Experts of a small language model.
Training: a variant of Muon for the experts, 470M tokens, 3626 steps.
Below are experts of layer 6 (counted from 0) of a mixture-of-experts language model. Rows are named router (the router's row for the expert), gate (a neuron's input weights, with its number), up (a neuron's input weights, with its number) and show model dimensions 0-127. Each number is 128 + 32 x the weight over its row's rms, rounded and kept within 0 to 255. Numbers have three digits each.
Before each expert's rows: a language model's description of what the expert responds to. This comes from a sample of Wikipedia text that the model never trained on.

# expert 0
What it handles: Determiners and modifiers. Articles and possessive determiners before nouns, plus prenominal words and possessive 's, e.g. the, a, his, their, American.
router:218120129153151108175104100136156135113133108156138091132111101083143157099136152075139149106132120126135165047114151101061101150141180166148070126184124142125123167116141104118118098107202176084142073145133140094152182090064120155134175166106138146177106128153160074099099120097103167155080105140190112155110173136081105156128171183146137142114108116170088112070112114160155166139163
gate0:159128148084102146095095121176030086151140145153134086137122145158063115131155164069099078124121115131139124147132085128157069136095093130179108094128069126089121162075104112112090177163117109171115138187112139074124143173107105138151138118126158127183150086086112122158059164168111162092127152187080168076097139117175162125134109163085104138086115122117160097091130141170159116132070
up0:178132134093132111099096125131105103160200150123120110100134101125091149170146177071093052143122112138172088160114118103161130106100071152181088102132090071083094128102122118112107215124109109110120140181111134126119137166071158139135124127137173112168143080099122126159076143201147138104091129189134167088091151145187145120142132153110105139086120121137162088089147125171166129129025
gate1:127165118140128121131131101147131232152135066182136146139152059108062161119196109109165146102074139078046158117092109158178140203126159131110126127110111145120130142175133148116116150134134096128140152154175157140198119108119123182148180084130109110131149067064134115107125156136098105117155111111082118146105111079082111125071107105129110162127169150159162110123103140177124125106204
up1:103143135155140020149145111069135190164139069145155157108109139146116147119202100113142146087060133118083169118084098153154128140096139084080132126120120084132111157148104180111122085125161126099091132166159184150113141097116159141183199126162134118182105148104138099084079153111110106162174143120097024138126123113099153118074117075156111145125179143149093099106115103146120110114141
gate2:130104120133120132130153089176134145124129115111120140114126108101156092200155079170047056144094141128113110151160138140094101127155153152110151100127106097115132122202176143123193119178132113108127155114085050070123178151150190085150143116095085079140158135176097182144089124110089109124151092108169159110132073111104120132128191175092119121171074159129102149143079116110175133056142
up2:138116086090079123083102100112152092104147106120117118170122119153119115156131118121091109142087157178127092130179127125084123114185101141094099133112100161123122094112091110132148134160126124065142133154096029130075179122115113129163095113147091080092164154145089138137115082075115118094156090117138206112122087094123147177132232129125073126181088213153106158116126142113157155086180
gate3:182195137145158138119107110145196122178103072154169114152137081163167139109087122152096092061115113214132087112160153146116157123166114140123130137117106245112166093126172129119145134126104148079158135133111132120183059102112073105104167072145140091074145136162121118152114199080143143141131129148114129144109172128112145156153131128126085067114139129202145155105110152105161135132102
up3:168128108111160170130161174158129105114104122114091171178135083135154130148134127105157094066098129162083109131158103095049130076156128112136134117107158167165123093127121069153155166102139169122142091143133145089192088160051099125098125122129175077153126090195058135151117188117130120127120160185142132080146120122130073133171046115103140116110094118175090144149111134180201113121129
gate4:177098136140076164122101168168119127180096142141122070152155091147080201149152134115109123134133136155129128080075138166100127120119119185110117103083089150108180102144128150112118065112062108102049133161077098067111152118139038087084102113140090110162139175149120050124089100095140120141120103113129177056143129123116123107096136090090113132080170127133132120114169160109154120084108
up4:152124181094099087127120104122079154159131086169114060102094127123051123146106113114134156083136156142121126084085170180120129134152134163145106102099130094097124112163120155147135082063065105070074148195137130062045165103132081127133122058132122121148100095119149066154129144153178135148140131185148143084141138134095136147099139119178104104107117138152160132082199148128173139100168
gate5:155170165083083123194125116151118102104083140128167107090083122135056124129143152130163112118143040131147084129134164100175077120116121170150109138125120113104143108128122116139082137134130115141133062117134077131074060093135153155128108172171086071072199165045143070127110137159169185136095134173189064180099127129094141136155130177142104139162119143124151113124148125152101141118116
up5:121125151109126061134135161158120078121093168140146125087159163116120122112130113169128147153148143155170099080093119130140151144114121137179141178188127092064155153186080166140065163136130128130138069132082081087083085079087147096163162121185145104111153191050128094129167115111128148112111120152091108137115149163107157102132115089138130169168103119161175135137178056204163093095148
gate6:080144166081169126157138130103151080146129187122144139121107112133146160150204093125140155116092109154107167142133154117045153131097114124186116086095146125106155142102084116131111134135118076155069128133073100103128104118136080108129131161137134136144100093133132171133140205105095131126157044172071111142145153118142129129159178156192141128108153140131155090174110125082147233091047
up6:121133165088193089093115136074114117159088120109140107089094106112132126167108104102128149123075149160131163156124153139081097187062142176145113101111138089129080150128127122129152098157093143143105109127129110110132142126138106127159146113074129144090156116142135127132135185121136092186136012176084143124064133127150164108162183114128073091098139152123097102086087130145125155020047
gate7:097171078122122180067145124152158135078143096154108118143126142140108090143159114224112085177117132130196147104172133214117118171162155146162105135080084107188129136129144142059105182113156133154072103150098112166131143175117157106118102132114121085167100081168118136141132146109086188145070081128146129134121079094109153146193155109177106139139064115135116116131110154141179119109147
up7:105163098156116135130141134174143082132124094121119144162120132168107108154145117163126096175102110122126073117160153183096200173137072122165144165129096110113148088090138200132113190125152105118080151145123139153154121150094138064206120127118100098171153055160171118125155149100123174114056132097122094121135101095176122102150148120188149134118088175185081089128097148142178204101109
gate8:113145092176144152147142148183072076109095109108101114125091107141163131111138107143167076135137111217186161190115178162177132149113117101100114104075106122089139087100104174112145085149114119147117124138134095161187128153101192127103145143115134175140104093103182131111147154133068118104151186066111182173120141174134176167137157103164132126167074189131159173159086147130169110112112
up8:174195123136173106105180127176088016120129123148143095109098197113143106085097154106119129153124117126096153093089141109140201124111111090077139107153087153128140073107114149173166099136124190165151125174161080121142144110092143123114135171111152153135111123077129117143142198101162159118128141094144134187128160138140189165082141143137138076185169200146135140170090106134152096131137
gate9:176119096127146073065098141117133120124128131116158089172112151129084193133129066175141147114112127132204132123157122170136108148143193147106179065141138158100134147109105137163114111192088127151146078164164073153129092041122129144098182102121171119087100106132138172109179108085090118076131092189089174160106127147148177093133123083068135156114141118121122154129162158079149122166102
up9:199095086169113122084093106118162145117109119132150136175123127128098104135149102116103135083098085148196149166121132158153097192148142136158170090143145149125055110102118141130120108150113152145102059137138060147110110079190133135093163099149145081081111074129127169080155114072095127109169102230132104106079115168157160081104137094090136150134106149078125096134088118122133106185087
gate10:101118081147061151083140114161130125124156144071094123100171160162133067174085129135146095098103109097121131159146162102150195102108107137131115056122141093152168175097135093145130144128112144079118095100187133088129109170123131112068200162141113104133100139056149108127158175170100150118070098172062083161106126102084131108114149145184126181143129202144123121120141188141150141085138
up10:101130126182108125155124134196129180032157119084104130089144131093080113110126133124128100146102157170141143147112126146165180098118149163073112088079080150131180162116084129089114138101120149135067089135149154091148142137155159145129115142115113145095097166128117075111100156165133082161091135173044087141077104054141136095124122149124166143119111142232110130150101184168155155100139
gate11:119119247115103136114121133138164179126105137140105108133125153115143179123107125115138110091144138068100143131148122185031140195121167178140116152115136118109161132141077121120122152154153145093086177139192115130180149126072197193205122121156132107146166176119108120101132085131112158128148149132114155104156082095136101122149095122128169160101088095118109194098117157151148108205125
up11:105158207127107155148118107136127122159200124133134129137150173058196151093081113145133132132146127113136090130141166180074110140156188154065096110147155151123139154146093092152074090150094157131137070131134201124146096069074160202175177093148120049134125108151168142095132094157139088122156092116168123103126080154105116123150129087124157174153147138120130154128179175129157118163135
gate12:133173118133103113121094145095126074097111075097105179138142073100116139110119211114158133139161086142085114108109122114149114120081112115101113104136145111128114133112061030161106152134153131154148081175096105093160170149110149162178094148181159172157162123041067160128109155148105186123092114154106139135137093138173147096160143170160175188121104086131130096100140070132182146152147
up12:116125107097089076095120109128144097087155134125099131137146068096131146112160107120154088158144124111089094170150111124146087085088095186078098128138142152136127137142112073159066125096100117147125055120081129133138200148062141162137100175157173169188131142094048162096129129119122191072109088138157129086124094080140171103147148147159110112126116071110101101119188114141152148213115
gate13:175162087090150159177131152176080111116078093166212070162176119129156105090126094193112140150143172072111152127126178111131155166118068134129150164162112151145116187110110216099122113086115138111093098154127124130148137131126096149144141112153132072131176164147110089122108135178065101089142166054131101121123127135133122161105120122085121116137148110206091153180121131099184099126129
up13:204151104141119088148160187170069153151082135157205079180134134096164154101149150142126177162147168084097105100157122139084188118102107139129175182126104100103128149092121138092123151148188135077060150144102126132115112115098081139162152125154128113109164179162108117119089108134099108097149112089123123101104161154190094133121130111066131116109174099189146099113033147136137116164128
gate14:097183094135139095137126147193154148129099110093169099098157119080153179089130144117140084127098152186119114116152168127148124089223077115121108176176091139105115144140107148174120093142108113182111125184130163115134087151138111120115117148113113144116114134153165108178154095167141141132222149094092105152116166141195139141182175123092149077164151132126111123108172239131096159141119
up14:124141132159155181149116172185212140123118121103126059103152168073175177142102090143104108105133112124119088095124156131154111161197124155067115182161162120091124152138147106201163085146139111169151112141117179120167125151120167119076104159120134140118120074148136091155139073099139141103173072068103097174172185162186131183127155142136139100155151115130114140121106178133094136181117
gate15:115072173142054084134109041093069155116134105191126084087117121154138120181155108156114177119123144142180105161147116109135187105157163126159159085127100177135135161121139123134170116095116115106108056140153066112147111106100104167120157151128109144138108189139190105128114139151101196126159137147126098086133089085114150170119173133191163160148138143184160134051137174138108130149151
up15:105102077141144099159086169121112115134176132132109060126100124143110119127151078146092168118109179138122152097191109141136133081172161194176144145103121159141142132141185135130123136066074103103125087083147100126100087141118131145112086171076116108108159101111140117174159112182117138120128121095052126054125196116124127148061141186180143124119143176178099117132082133103108157078202
gate16:115118108126158140156127098123131141160194089118139131124180117149102131156062123132146143156109138132147179106130151109176131074126179097150094120069213134116046067127196106172104077117139122112069156123117082099104152168157101107147151136126115135113099091145030144163099142166122153131136085117105089076143063146179117089152160078122153100077148158149104082129094157091143129118138
up16:140161112112117110107140106169128134127155094117143121126131099161094189177117133111088127146105147158110184076116173098141186083121164103147042081036142131082136147119183115117117125108072108086094120147099128150158146131116098046068179091173153175114106117165070120112107104181072163125123087130118123106146087107151134128103119138135143105173126156141121103167086202121146115086072
gate17:167148154098125097127129198173164162083091085128118082112100084117154130128096125111157176151102148087074085125136167105131129075070094090133156108072119109192122160085098134149146125138177132116116127151150154097179151027132194133172109121139112088155122153125134133121128118080073123154110124159138125192072130124236134132163128121129128188147157135122111141120143103110103164161076
up17:155175138105127106092142154119111128108075127119129107127126104138138165090108102079103196165151110096142085161068132094110157115082101138102174118128130074148115176149108168165096153147116102118087163156140164147133104000150201131209094153116099069179105152167150136087097114074089100165119097133127147158110115139178087135134100123142113163146189114134126140125087137157143123126066
gate18:120103105143123156155160125107171148075149182156114166142169078158056073116110115053153110047175120185121113172108125082150100150116166069093136108135159112127074137097124127129097198120099130173168140131196064131128102120123162126132149099119192109096161085160134107174081152174121138149089131134110156120173113108114125107140135167144175160141104182125086129164163106108148152136071
up18:073125122106164186145172073124147163097172175087120161131117089134078179136145119138119165112131118150109106125107101102118097112082159113146132085116091122101081164086141089143123162151115130155164160148162075145132138076157170145122119122076135125075178088142110056127115143197146204127055118132092137095142075109156164154118137145153154192162158172154078153118196071113118163135115
gate19:106139109132124106135118171101140096133137094129168159157079125161120124138115165116104139085100063149186175125057137072146159190144068137127199126121157083124191127131110110133170108139115110131137127104088116072123074093136152124096165172169141143077092156108141148117113084176146200134088155179140063088069099142140137184073115118161083120166159160150117123137108090127165076093112
up19:103134116154130063137111128101153151128117128038119185164068135100141114143088132115064120101127111157186126156127139122154149141141101159085186166130133120136113100107172116112137161165149119073159108138085109091116119100167133154126124125138110112085121149110115116113115000112141167109110145138124159138127125087115154192081101089108086056158147125098143123089145098141148049054139
gate20:081112135158180126170177145117084154085115121122091101138135101177124123108160106056137131112122125099139114101136135100121119098089164171077087154156072132214093082095167117144106158158144135130075142159092119121140080122102109128127130110113133091173173128185140134111084099116092149111087127199111139105070129122144167162145078074081192134147139139125189189054128164142175172120112
up20:110096090137182139176161112193077143137160079081091124108128069075154120136073158128119171110120146117141101143153162137133107029118157133112114145133107139191080117118171122132122136092155182144120109119043135094187136099082142184063157121094148157159147133175134142181101175127140142110110134198134126130089121123081090120113142079117154146148198114157150174144148140132166151152151
gate21:111175146183090138148087136123088123138131135084120119097137125110181116104142120169100172133094095124074057093114115077062154089141150086130161142151122136168072184135096127112115135107147197086171078207125107119128167105172150147130105129159117080134115138142148143181136110078161159171155113116133136116124141124156129149067182136107114033152188115125124116046115126105166115174107
up21:111127142137103100074125099182100065154104127183102113110123135082153147150098065161103160118123107119156173111124159141082156081174145117182097133134153137220147170103078122097140083095162195103133109165128123163189170124127180112164119122160179153143107131140121088173100095140149126175121135068131091106128097113144126152063149109183140042134105102110152143103150121109172162085157
gate22:198060112117140105114087179168139202131133156117135122108086102082142159116152176184144189100098134162139112105103127055083119129176153116103116119148074129128133150124131161178104155116150139106118184181111073096120105146117108131117144101148127067119073120151167093116142105180135158122168050105086187135104118145155163139168143159133124147103162197177104170138124175108131156157079
up22:193192175129131138140027078176103137188100070112127140133089092074055128116170091112134131125123185163152075130127116131137161118122109097116097120142124074097159120154119144122156136085156110090145114156119090133170106135096169080124171123160156095113107117124170121105118152101201123118178187127180175117110153143123124127138202080108150161132129097128145183096093132150157115140074
gate23:049117146144145117118122133152133117139141145101149130132130117121150148120103129164188121082104100066126148100165170117154104081119169187198110154150143070173083102120185117165098182168079117115118078138065142146069140172114154159101137104091096104138114132158165098127075120113192103185112136170151130135103096096162088106098151171074119138061095193126115129130153160107157175178116
up23:089107138133132144189136168185174117158140145115140138157130127136102160144123146153227172124120120078152125106157143126104117121142111151229113174146159066118125132143179129151124155170108130149110070139142161153070124190113159124181137152110108062120116145143166096153070140126160145169154143246158090129148115148118098133077146125095134128124122124162129134127069144111143198083161
gate24:116139079083091124092111169149165130131158132131140165078079083145128113134186142175153102129220126149170131093141149143160110098154158078121110097154134080072102125123162173182170171154132137108055178151128119168129166099127079128105123167123093118180092097122083089108143107093094150172085122189125129124152107115076127145130078086059164190082142147111113133126075135124102134108097
up24:095173110153081128108146132123140177108144132156120144117129104129169020132197134101113064112171108101169146144166117162177179119114166117108127070093102136079110162100163180124184171159115117126098181076128119127124165102140061188143196140107164115159126104137088098111194113090136113166118120124128131159116065112132125119121083075090082104121129107068131165111115129150116174101130
gate25:150139127135121110070094116150159076148136135116113047149114122073150100111153204123094065087171165157060161114171127186151108125166115136125105105108159177167091172183090081180097132124105130058138089176129095121109093172135139113096137147086121150149208092107110093185147149163154148068145131124172119132152157132144133151203122100142130150117170115138094142090161117111129154126114
up25:136114160090122096045104084110142111140131113114102075168083181075169154167129160102120095080162190159102129157144158169161124081181131144139102150124172137139102173149111140165117175123132175068076082107172067075084148161133153077061135173094066206146153108127116104147151090174118117125109124077135103136109121091140110128191144107129137136152151123147106120110104143108165159118142